From a checkpoint of a small mixture-of-experts model trained on Wikipedia.
Size: 9 layers, width 192, 30.2M parameters.
Experts: 32 experts in each of 9 layers, 160 SwiGLU neurons an expert, 2 picks a token, a softmax router, a shared expert of 128 neurons.
Training: a variant of Adam for the experts, 271M tokens, 5716 steps.
Below are experts of layer 4 (counted from 0) of a mixture-of-experts language model. Rows are named router (the router's row for the expert), gate (a neuron's input weights, with its number), up (a neuron's input weights, with its number), down (a neuron's output weights, with its number) and show model dimensions 0-191. Each number is 200 + 30 x the weight over its row's rms, rounded and kept within 0 to 999.
Before each expert's rows: "comes before" lists some tokens at least twice as common just after its tokens as in all text; "mostly gets" lists some tokens that are sent to it at least half of the time. This comes from a sample of Wikipedia text that the model never trained on. Tokens count by the router's weight.

# expert 16
comes before: " the", " to", "ed", " that", "ing", " of"
mostly gets: " separ", " however,", " discover", " although", " describ", " However,"
router,184,192,201,184,263,245,207,235,155,192,147,224,211,160,195,198,162,187,209,175,267,224,250,198,208,217,166,237,162,246,183,166,178,198,163,225,183,198,205,204,263,237,198,176,215,213,173,259,270,199,160,163,200,147,189,177,202,188,205,249,199,244,175,188,194,213,166,213,155,163,204,161,201,211,262,196,186,228,184,216,223,182,234,175,195,156,175,192,194,201,232,210,180,221,217,192,168,171,157,185,203,149,193,159,194,204,186,204,261,176,203,177,230,209,273,279,177,217,180,178,212,205,148,179,193,259,187,206,218,218,215,222,231,183,179,238,209,215,205,160,182,171,204,212,215,182,236,228,230,189,203,245,274,217,206,159,174,232,207,225,176,184,227,195,198,212,244,185,197,117,244,196,211,162,171,242,241,169,190,250,248,215,184,171,241,223,181,201,163,159,211,165
gate0,201,183,164,236,155,236,248,195,177,200,219,201,250,223,183,214,162,153,202,268,151,194,200,201,228,196,177,265,208,182,184,163,185,154,212,226,225,149,212,215,191,195,189,268,191,232,211,274,206,227,162,220,210,180,179,188,218,248,224,206,190,186,204,200,205,198,209,145,234,183,160,194,212,190,237,170,213,227,213,200,184,242,212,172,227,183,192,234,204,186,212,212,191,140,228,203,211,194,128,166,226,200,180,199,229,190,204,221,242,199,151,172,104,232,252,220,176,281,156,154,246,147,197,204,201,213,179,219,178,214,186,194,193,199,174,175,242,166,251,191,181,225,189,197,245,265,200,187,157,177,241,222,195,208,228,220,179,233,129,231,155,256,265,189,190,208,228,188,205,168,210,218,147,178,174,240,220,192,186,241,188,233,199,185,196,182,204,226,212,207,196,222
up0,177,208,172,182,151,146,182,176,254,184,193,175,249,191,198,173,213,200,245,226,222,245,184,254,224,212,221,244,228,217,220,194,225,181,215,232,138,194,199,262,187,241,198,173,219,208,185,167,241,186,235,192,218,180,226,259,187,202,169,183,181,201,202,185,167,203,255,191,259,184,201,180,182,229,212,213,245,155,234,262,194,181,177,245,125,177,156,212,249,171,172,147,280,232,201,105,178,223,235,228,224,172,223,159,181,180,226,200,186,178,190,192,188,224,182,212,233,173,184,167,141,271,195,232,204,175,174,189,240,217,216,198,184,167,176,195,216,214,238,164,189,194,255,239,247,169,196,171,146,183,245,189,190,183,197,188,211,188,200,197,235,230,216,183,236,194,193,202,189,186,229,222,188,199,236,162,217,220,152,166,194,176,196,207,204,171,213,221,130,219,199,181
down0,206,159,188,221,219,262,183,185,193,253,201,204,207,185,220,206,218,181,212,236,222,248,223,196,226,193,158,216,206,192,195,275,189,215,158,129,197,195,187,198,227,200,216,240,180,139,214,243,224,209,188,183,236,192,193,258,209,215,212,211,152,199,194,190,259,223,198,191,162,206,215,186,210,205,189,219,188,225,126,221,175,186,204,260,168,133,171,148,226,189,232,179,158,198,155,200,239,198,184,278,223,232,219,222,210,282,169,270,202,215,177,162,163,165,234,211,236,203,247,218,250,205,205,240,212,218,210,226,193,179,189,214,230,206,193,213,241,174,197,188,156,193,193,231,207,231,171,264,207,179,154,204,267,204,232,245,181,204,174,166,266,244,189,141,202,191,223,202,212,174,168,176,197,161,228,213,176,222,262,196,225,192,196,205,188,235,174,171,169,185,225,205
gate1,145,163,163,202,216,152,197,185,216,145,234,212,178,241,183,228,242,183,244,180,180,186,219,204,217,279,195,204,221,183,181,212,181,146,185,205,199,194,217,209,256,168,201,207,200,146,246,227,214,203,221,223,138,190,216,195,225,211,192,183,146,249,209,200,205,247,190,230,251,241,150,185,214,149,203,197,197,273,219,214,207,254,208,203,149,225,156,159,223,172,187,197,134,181,183,191,267,186,158,219,197,180,205,270,215,205,242,221,180,187,183,175,148,199,161,217,179,218,214,201,175,166,208,190,192,207,239,280,213,217,209,240,220,182,205,178,195,184,219,205,198,250,226,223,176,211,199,225,240,175,257,165,214,226,223,190,141,198,189,192,186,204,240,174,152,165,200,157,162,209,200,147,211,211,187,215,153,215,170,263,245,244,232,235,240,186,199,209,213,220,220,224
up1,257,232,210,214,247,186,168,187,188,192,227,262,159,151,223,249,206,181,246,165,214,242,201,207,160,217,166,211,188,161,163,226,198,184,188,211,178,182,153,197,252,205,197,180,174,132,142,213,199,196,215,154,207,249,190,196,186,181,137,155,178,257,160,198,217,217,186,156,171,180,236,232,209,200,263,228,147,169,181,173,222,220,228,249,158,195,168,163,238,248,210,202,200,221,221,217,208,198,226,208,201,191,235,199,190,222,216,201,260,165,189,201,164,204,170,176,207,193,263,246,180,169,138,220,243,196,193,174,201,224,239,220,232,166,177,142,145,232,194,178,196,199,209,192,214,180,185,171,145,192,212,147,209,224,189,179,190,173,199,172,168,144,226,160,190,221,193,159,179,180,217,184,231,249,245,165,194,207,222,131,226,176,176,204,208,232,230,164,172,209,235,212
down1,214,150,201,227,220,248,209,251,206,213,183,190,181,210,191,209,197,168,182,203,180,231,230,223,200,179,183,182,225,147,200,200,196,173,207,219,174,161,137,196,185,171,277,212,205,134,174,169,202,201,192,187,215,279,204,207,233,223,175,142,215,141,153,200,304,233,222,205,220,202,200,225,176,217,192,232,214,240,222,187,192,199,190,162,216,212,166,264,201,182,205,190,251,214,146,192,195,186,196,162,187,193,223,206,180,201,311,182,208,233,206,188,267,222,188,208,224,174,237,188,178,201,172,251,196,160,205,166,218,259,214,194,165,181,222,160,219,209,156,171,160,188,186,220,247,140,195,220,199,223,204,216,229,197,209,207,193,230,236,169,228,171,189,180,199,144,213,215,224,162,177,189,208,199,218,214,174,198,189,222,127,178,197,211,212,207,191,166,145,121,175,224
gate2,179,167,196,172,216,153,179,237,257,204,174,191,264,200,214,207,201,184,156,218,206,206,215,211,189,238,205,223,213,230,162,214,172,215,237,201,201,232,275,171,188,219,261,227,265,172,185,230,218,224,161,207,185,262,182,162,205,186,245,167,222,170,173,208,202,206,150,176,197,241,221,253,211,164,218,177,161,165,139,187,141,207,246,185,234,211,231,222,250,204,185,177,214,123,204,183,209,214,258,170,215,165,200,251,235,150,176,208,198,182,210,239,215,169,174,176,181,157,203,169,166,185,191,223,220,176,187,217,149,238,180,200,237,210,208,189,155,233,217,199,155,183,187,197,247,175,236,210,237,211,226,153,230,189,235,168,155,230,160,219,143,213,210,191,179,171,215,170,186,231,243,190,203,239,211,201,212,202,186,243,184,135,200,158,140,206,205,171,217,200,195,258
up2,169,186,175,221,173,185,207,175,223,210,201,239,242,181,255,187,247,213,184,212,195,201,236,191,238,243,222,199,209,142,212,178,230,192,222,220,253,202,202,193,196,227,165,274,172,159,180,144,123,184,206,138,195,149,201,160,186,206,178,182,211,173,212,224,243,172,147,283,219,244,226,189,196,228,188,205,191,181,182,222,233,116,281,228,225,205,246,249,149,176,202,255,219,180,192,173,222,180,184,184,176,172,208,176,178,175,180,189,170,153,245,168,171,122,169,194,176,226,179,236,208,207,250,163,192,196,220,193,211,139,194,172,164,235,191,196,203,194,172,177,179,221,220,192,218,200,134,225,214,183,164,201,144,224,168,225,270,237,200,176,206,210,193,219,215,215,210,167,235,191,189,206,196,191,187,205,180,209,182,186,171,164,193,248,227,190,188,207,207,196,238,218
down2,221,207,207,235,202,165,148,194,207,216,136,218,153,212,150,198,191,212,195,153,248,235,204,217,226,199,191,187,177,169,150,169,240,193,177,198,159,230,211,189,200,211,171,182,188,239,190,204,176,205,176,199,156,211,154,186,134,146,184,233,171,168,227,268,148,185,229,238,171,204,188,184,229,192,208,259,225,220,192,209,181,215,188,217,293,218,159,171,178,188,199,221,132,204,107,180,224,199,151,192,217,209,195,197,211,237,174,159,161,174,216,220,227,192,186,226,214,188,276,170,222,202,196,205,165,205,165,152,234,188,220,198,171,185,162,216,165,192,187,146,159,212,175,183,224,210,228,115,194,167,192,204,246,191,203,230,152,205,150,207,217,156,183,139,176,229,205,224,197,215,157,245,179,198,229,196,205,186,225,142,221,206,218,177,184,193,190,211,175,190,245,218

# expert 20
comes before: " |", "|", " ", " Democratic", " 7", " 8"
mostly gets: " political", " Genus:", " Conservative", " party", " suff", "er's"
router,188,202,221,208,204,170,169,162,150,202,185,173,217,227,219,166,211,237,202,215,206,164,173,194,212,175,178,204,166,168,189,208,255,239,220,177,179,218,158,229,225,219,270,220,182,156,210,173,125,163,193,228,214,226,227,217,216,171,186,183,208,139,172,212,195,138,218,175,201,253,224,198,214,175,183,191,194,206,267,148,212,241,228,201,277,205,219,203,192,146,166,176,225,204,183,221,195,180,224,229,196,237,217,219,190,212,236,210,165,206,249,178,204,166,167,168,172,201,161,202,224,201,250,198,203,192,205,174,182,163,242,189,236,189,268,180,148,181,238,217,212,215,224,184,161,183,150,186,182,173,185,235,225,199,240,184,210,207,243,166,162,173,227,179,210,202,241,209,180,228,187,141,223,266,225,213,197,232,169,186,186,245,220,218,165,248,177,141,284,155,263,211
gate0,198,268,181,269,183,218,231,187,226,171,181,161,218,187,233,213,244,174,175,214,135,230,175,159,146,169,249,231,239,170,216,200,186,193,189,255,181,153,162,220,213,183,181,228,183,243,220,195,184,213,161,144,184,186,161,247,145,177,235,168,197,161,254,205,198,228,209,180,232,192,162,221,204,191,272,240,180,211,249,224,189,192,196,198,220,216,216,217,224,204,183,276,223,199,243,191,203,143,193,145,162,199,224,154,209,183,172,157,177,171,205,223,193,181,185,202,209,192,194,210,202,149,192,197,235,140,213,202,206,185,182,228,207,255,170,244,136,174,198,152,220,186,150,229,209,198,216,162,245,177,173,266,175,193,183,220,202,225,214,222,187,223,212,202,209,174,186,192,201,249,144,186,177,165,231,225,177,233,178,204,200,215,208,145,204,246,179,211,239,184,222,149
up0,186,213,251,206,189,217,168,292,204,220,239,262,232,183,206,193,171,232,193,181,263,191,175,247,232,171,222,247,191,203,219,227,242,196,171,186,214,192,179,203,208,185,202,160,252,221,183,202,230,119,227,140,130,199,205,212,170,186,197,253,175,186,178,176,181,155,169,179,165,175,174,208,229,177,253,232,225,208,187,194,235,175,204,237,177,178,174,238,199,187,210,200,203,170,211,165,142,221,213,221,248,185,190,209,270,250,226,208,217,236,188,258,207,207,176,181,189,174,198,176,178,165,199,169,239,187,185,167,186,189,218,238,173,184,201,179,187,208,126,208,210,239,181,153,245,195,141,211,190,181,213,148,196,259,220,234,208,189,148,192,175,151,222,185,212,274,196,223,191,155,223,231,207,210,197,222,173,187,235,222,203,224,190,222,221,174,183,166,187,160,258,226
down0,239,212,203,250,224,183,210,206,211,180,231,195,186,229,158,125,218,201,260,194,219,210,239,185,242,186,105,208,124,145,199,219,174,162,221,206,216,193,196,253,229,178,169,220,258,192,144,234,210,196,215,206,193,216,194,188,200,181,265,189,213,213,205,210,238,211,215,224,170,233,174,182,218,226,217,199,210,214,230,185,153,312,227,197,173,272,200,198,218,198,246,214,189,190,229,239,200,196,226,222,241,245,182,176,197,212,188,202,199,186,161,183,254,187,156,189,244,180,188,250,157,183,255,172,212,193,215,180,168,229,174,159,185,212,207,187,234,179,214,163,186,203,231,156,159,257,185,176,159,175,220,191,202,213,225,244,205,194,178,193,203,223,223,148,225,196,218,230,200,219,222,210,146,190,231,184,217,162,237,230,184,170,182,269,222,183,171,167,165,175,183,182
gate1,111,179,215,161,207,219,216,192,212,206,149,241,174,236,224,196,98,159,208,208,182,218,201,199,188,170,222,221,219,244,210,206,158,214,208,189,179,260,209,164,220,230,204,283,225,263,207,241,224,176,180,191,109,242,169,201,242,179,221,200,190,212,195,257,183,236,224,262,190,218,176,236,197,185,185,237,150,259,189,224,221,213,224,178,215,180,200,263,185,223,195,188,198,209,193,204,261,179,219,194,202,207,196,188,206,204,210,226,168,182,192,236,205,198,169,168,143,199,206,137,186,199,215,183,198,231,168,193,212,183,215,273,226,171,193,226,193,183,251,218,205,227,205,209,161,204,220,197,169,191,193,209,210,187,222,197,148,186,218,244,204,231,256,199,240,197,222,215,223,196,181,163,138,194,222,198,185,198,200,192,183,253,239,151,223,188,156,198,211,169,255,259
up1,226,156,189,217,207,179,215,188,261,179,184,159,159,249,252,147,159,223,217,192,232,187,223,195,165,220,163,176,147,114,201,181,201,196,179,174,166,207,229,272,214,174,233,179,168,176,188,150,220,213,169,249,244,250,212,165,236,220,199,219,227,171,194,209,210,165,203,192,182,205,199,158,183,193,172,181,165,201,188,155,158,232,193,187,201,247,241,191,168,174,168,210,164,232,211,266,232,214,194,196,169,254,194,189,256,201,233,186,208,216,189,139,224,254,222,207,266,237,202,212,239,187,226,185,237,199,161,179,156,174,219,260,135,196,230,208,238,214,182,176,178,173,191,196,190,176,177,209,168,166,189,174,199,207,195,149,195,224,182,210,179,207,194,156,187,239,194,220,170,254,170,239,192,207,203,177,179,210,182,172,175,251,213,175,184,231,200,151,225,204,194,282
down1,194,164,218,223,211,200,227,160,159,173,198,249,181,220,154,193,204,169,175,213,261,172,201,175,232,212,169,183,154,201,215,203,209,234,205,210,173,208,169,197,175,184,194,162,284,187,237,178,226,182,166,147,219,226,160,207,191,201,164,217,125,171,260,189,203,155,245,214,190,167,230,193,173,205,170,247,247,173,145,160,223,269,172,175,163,194,158,204,155,170,130,143,212,205,229,184,202,190,198,185,234,182,202,162,284,183,210,185,232,223,231,226,177,241,197,208,216,212,197,214,157,219,184,237,168,167,176,235,174,188,161,178,210,185,194,184,172,194,169,159,230,202,182,204,234,239,199,227,251,171,186,176,165,163,143,213,250,177,228,193,204,191,213,187,194,235,154,195,206,183,152,203,213,155,257,178,214,174,220,204,190,211,198,191,256,187,155,179,248,244,194,178
gate2,138,183,188,223,235,169,191,170,217,256,214,138,196,198,159,239,183,235,188,180,236,185,226,240,201,207,216,189,189,186,211,182,203,221,177,196,175,225,181,154,253,193,208,281,209,241,224,247,201,185,200,210,166,216,196,182,167,224,180,199,224,247,178,216,207,183,171,213,232,180,147,279,236,238,214,216,224,182,185,180,211,228,187,233,192,192,211,200,191,205,227,209,217,229,169,195,169,147,190,204,236,233,237,166,243,189,178,167,131,193,205,196,237,261,213,186,165,218,201,213,174,214,161,200,240,166,163,200,161,254,179,120,249,207,172,182,221,190,207,247,232,232,189,200,181,255,228,144,203,226,251,149,217,208,199,192,187,217,183,187,214,222,251,213,182,197,145,198,204,237,225,257,229,213,203,241,250,192,174,225,192,177,287,196,178,226,213,194,149,168,165,177
up2,224,185,178,224,135,172,231,195,178,155,223,232,153,171,234,133,171,214,213,255,167,200,222,206,200,188,160,244,120,207,241,193,218,215,227,225,151,151,209,204,187,230,204,186,185,152,143,168,204,185,225,153,189,242,197,168,212,155,214,203,228,203,182,242,200,230,213,220,182,204,221,219,222,174,206,203,189,247,202,179,206,154,209,202,198,193,176,227,172,204,199,202,226,216,193,230,216,243,219,175,147,220,182,224,183,219,219,202,180,251,180,177,172,177,186,197,236,207,184,169,214,217,227,151,156,195,218,184,284,182,252,205,217,217,149,157,184,179,196,159,173,167,189,207,200,198,148,208,201,216,170,195,198,174,236,201,182,151,180,203,204,235,137,198,173,226,183,188,172,224,123,132,200,221,164,197,189,272,180,170,198,223,217,218,192,224,149,226,208,201,166,306
down2,228,155,170,162,217,208,196,243,243,234,200,176,142,218,209,210,201,209,248,199,193,157,163,218,214,192,221,183,194,208,115,191,170,176,132,251,241,245,190,196,200,247,239,220,206,199,160,248,180,227,259,222,160,237,223,166,219,155,163,138,190,113,183,217,191,241,254,184,187,165,222,244,206,200,201,188,209,205,227,220,198,224,205,193,203,217,205,179,205,240,247,188,233,233,191,213,234,169,245,224,213,213,233,193,218,243,131,156,201,187,234,227,187,205,194,193,203,164,180,195,198,170,203,235,233,223,202,231,194,213,205,168,235,172,214,226,141,173,204,190,203,196,206,195,226,210,233,203,201,155,151,173,282,154,185,207,238,202,178,233,208,227,244,228,186,191,197,171,224,148,155,163,216,209,211,205,152,202,248,232,212,234,220,193,245,243,225,257,212,223,211,197

# expert 6
comes before: " |", "|", " ", " 0", "-up", "er"
mostly gets: " Candidate", "°W", "°E", " Votes", " Southern", " Apps"
router,225,159,193,191,133,223,163,195,134,217,263,215,221,236,198,229,254,208,184,192,170,238,201,166,196,231,205,198,268,231,190,200,191,212,261,230,265,192,174,236,161,280,201,221,198,209,233,151,179,247,259,240,208,201,204,170,245,169,202,240,225,180,189,218,214,203,215,206,204,173,257,185,137,215,185,148,187,192,163,194,185,179,218,173,208,226,233,197,183,212,242,197,237,190,170,207,235,244,204,180,227,223,169,196,163,266,220,190,235,211,217,202,174,160,175,191,146,221,184,242,213,182,230,202,190,185,227,214,208,194,190,191,262,241,146,200,206,240,219,225,151,203,186,233,179,158,173,174,195,164,172,175,129,235,181,189,193,193,193,175,203,129,196,207,232,184,215,192,245,208,243,180,243,220,210,231,170,237,247,178,207,239,196,198,219,196,188,238,178,171,236,211
gate0,226,222,226,183,225,203,232,199,202,206,210,195,212,239,229,168,186,162,191,212,191,148,211,205,208,146,254,148,209,228,204,232,170,176,214,146,214,159,176,217,245,194,212,193,241,220,211,216,207,239,206,175,195,208,246,226,213,211,230,172,237,198,188,177,214,174,218,232,205,199,152,223,230,198,185,182,203,174,215,194,158,201,228,248,189,232,201,151,205,228,214,201,219,217,198,204,163,216,214,201,206,163,214,154,208,188,197,217,157,314,230,196,170,196,198,153,153,270,246,252,235,163,221,217,254,144,225,214,195,155,175,184,202,198,197,162,173,193,198,184,192,146,229,191,207,195,212,238,221,245,244,170,216,142,161,185,227,143,198,192,246,219,153,143,208,220,262,155,184,211,199,153,205,171,211,283,150,263,180,197,197,230,253,201,195,160,198,200,204,221,221,170
up0,236,168,139,206,197,191,258,216,191,231,132,200,208,228,193,170,165,204,188,213,205,199,192,194,185,207,188,193,161,179,185,214,147,227,197,208,202,189,220,224,147,178,216,226,234,271,159,227,214,220,222,170,218,188,217,225,220,148,279,165,137,195,223,216,181,193,243,245,190,233,179,178,236,193,185,223,201,167,194,256,200,193,215,177,208,261,224,183,173,203,196,205,161,226,234,177,205,250,236,207,256,199,170,130,196,206,203,225,206,220,204,180,230,183,162,229,193,171,180,171,207,141,164,191,239,224,173,210,224,144,179,209,167,132,257,203,229,218,227,185,152,206,255,207,212,241,223,191,197,174,183,194,171,143,192,170,232,171,209,218,201,204,205,172,195,217,213,215,182,200,195,220,140,216,174,232,202,164,174,185,254,184,136,241,137,168,194,241,210,242,255,245
down0,219,201,215,166,160,198,158,167,198,192,223,182,192,207,245,174,239,225,164,144,185,207,205,189,208,151,206,205,206,238,166,186,223,224,196,224,215,199,181,191,234,170,228,221,205,214,210,169,224,172,171,169,125,237,217,176,174,175,194,183,184,216,209,186,169,147,166,122,227,207,245,179,118,214,143,230,160,200,204,191,275,192,248,207,174,183,223,215,222,201,197,214,193,251,188,180,234,160,188,169,230,188,162,170,203,214,167,213,223,133,218,211,240,233,167,225,243,185,210,201,194,260,116,194,168,220,212,201,168,213,190,184,223,225,209,211,185,174,226,205,258,235,176,174,176,256,123,162,171,228,167,150,205,169,181,217,226,216,222,171,185,248,211,205,188,210,189,178,177,215,259,204,181,247,182,208,176,187,222,200,193,158,196,227,196,259,198,265,236,201,246,211
gate1,197,184,166,236,236,186,183,206,171,205,255,204,181,183,181,184,184,236,179,222,235,219,206,238,209,170,206,202,196,139,158,242,206,159,210,206,224,189,187,184,203,213,166,161,208,237,237,204,204,193,157,221,223,208,158,131,204,192,195,212,217,228,198,199,237,257,167,195,131,188,233,214,150,229,233,193,178,169,199,164,209,213,203,253,192,262,239,212,209,224,174,202,258,188,142,253,146,215,204,210,209,172,205,245,179,217,163,182,215,194,215,208,195,234,205,200,307,233,187,238,196,200,178,199,211,128,145,147,225,167,223,145,268,240,207,145,220,188,172,218,190,222,162,195,190,228,188,195,200,223,155,224,173,180,189,229,249,181,179,238,216,161,219,242,163,180,203,182,187,219,219,201,244,188,173,209,192,160,226,160,198,182,193,136,227,203,212,184,252,176,158,166
up1,223,226,191,180,172,225,211,174,176,183,205,178,210,158,214,154,179,213,196,208,217,227,203,142,214,150,139,245,200,170,103,217,213,214,207,163,209,182,188,204,204,209,235,180,148,225,198,228,201,198,221,186,204,200,172,186,210,206,189,207,235,264,206,206,192,193,197,220,145,205,216,175,164,208,262,208,181,205,218,168,185,214,189,250,168,212,230,261,153,268,201,191,215,201,194,281,203,220,206,163,168,185,218,191,201,225,194,141,230,197,191,200,178,240,142,219,272,242,189,237,202,131,148,219,242,181,118,199,191,231,184,157,227,191,188,214,191,236,131,197,190,172,139,215,189,209,231,199,231,181,213,184,182,250,201,200,183,206,183,178,253,188,198,246,222,147,183,211,168,214,194,226,233,194,214,235,235,211,147,144,185,255,184,192,208,157,195,213,215,175,189,169
down1,243,252,142,167,189,203,219,195,200,188,158,178,232,168,195,240,233,208,214,193,205,194,245,278,204,211,137,186,163,178,213,210,229,249,190,142,178,150,198,205,178,199,200,202,283,227,265,216,143,182,203,203,193,194,215,189,230,204,180,219,171,147,226,180,180,152,184,155,187,163,180,234,226,180,201,185,243,137,206,201,184,252,237,204,206,189,193,217,199,172,220,148,175,221,131,201,180,175,211,182,233,222,191,171,227,198,191,156,243,247,222,169,213,144,211,190,179,212,237,200,181,174,209,198,214,236,205,240,184,206,210,178,248,135,218,184,172,205,180,252,209,184,224,167,237,209,216,233,207,170,201,189,182,165,241,163,213,261,218,173,211,210,140,169,214,181,143,136,169,187,213,199,181,164,206,240,202,215,174,267,211,205,175,244,188,163,230,167,183,175,196,207
gate2,215,192,217,194,206,155,206,156,243,209,181,199,202,142,198,242,243,155,175,241,212,173,254,203,172,217,237,178,190,176,260,208,190,186,220,173,171,172,202,187,202,156,181,239,181,254,229,193,258,227,201,202,235,155,269,248,215,268,207,172,174,195,172,167,183,230,256,185,174,214,203,219,141,202,291,198,221,275,205,192,205,188,189,210,188,230,220,174,156,236,192,190,241,201,234,149,204,205,201,223,225,198,215,173,194,190,168,216,184,254,169,199,163,205,213,200,227,230,221,232,194,149,166,200,227,234,153,231,206,248,188,196,144,231,192,233,212,157,220,203,195,219,211,199,185,180,207,178,220,155,246,155,140,210,172,188,271,165,234,216,223,168,238,172,182,221,179,217,190,215,212,170,141,168,191,210,242,185,195,190,208,229,258,185,195,195,188,206,182,227,167,152
up2,207,152,212,218,169,214,246,207,237,209,186,193,207,171,218,225,235,153,191,268,167,184,192,193,164,243,232,210,210,208,177,250,167,196,205,176,215,151,163,207,164,232,216,219,233,207,224,211,178,233,202,162,191,263,213,152,249,198,188,199,215,201,192,172,177,237,199,184,188,220,183,177,203,206,223,183,147,206,149,204,229,239,218,194,234,157,179,147,169,233,265,174,204,162,188,207,210,205,217,218,227,174,211,198,180,207,233,225,229,158,201,148,206,199,164,185,158,190,165,187,194,212,179,192,233,245,191,219,180,209,239,230,171,242,161,195,174,243,205,189,229,182,224,262,165,202,208,243,100,218,190,171,187,202,211,163,220,205,207,158,209,191,219,183,240,194,233,184,295,121,187,177,198,222,231,202,242,182,149,195,169,253,163,161,248,208,139,188,245,205,172,229
down2,209,205,191,177,224,217,165,197,136,200,186,194,205,179,199,178,226,197,167,204,172,239,221,227,179,207,198,151,212,205,185,226,207,215,241,186,200,219,186,205,196,291,202,184,203,166,107,201,206,193,189,193,251,195,221,209,187,127,182,154,186,181,220,194,204,188,253,177,173,184,193,238,231,151,277,226,215,167,195,181,227,170,223,185,206,183,263,244,232,198,228,170,185,195,240,194,230,197,163,166,198,218,208,230,198,167,157,180,213,208,193,241,180,189,227,152,166,188,190,214,167,250,176,256,214,232,206,217,243,150,176,195,162,186,167,189,186,198,178,290,164,215,178,251,222,214,201,199,184,212,194,220,222,198,222,154,228,166,234,188,156,217,141,205,238,161,219,183,231,151,218,167,219,224,202,182,182,206,181,171,215,221,164,266,139,202,267,202,182,206,170,275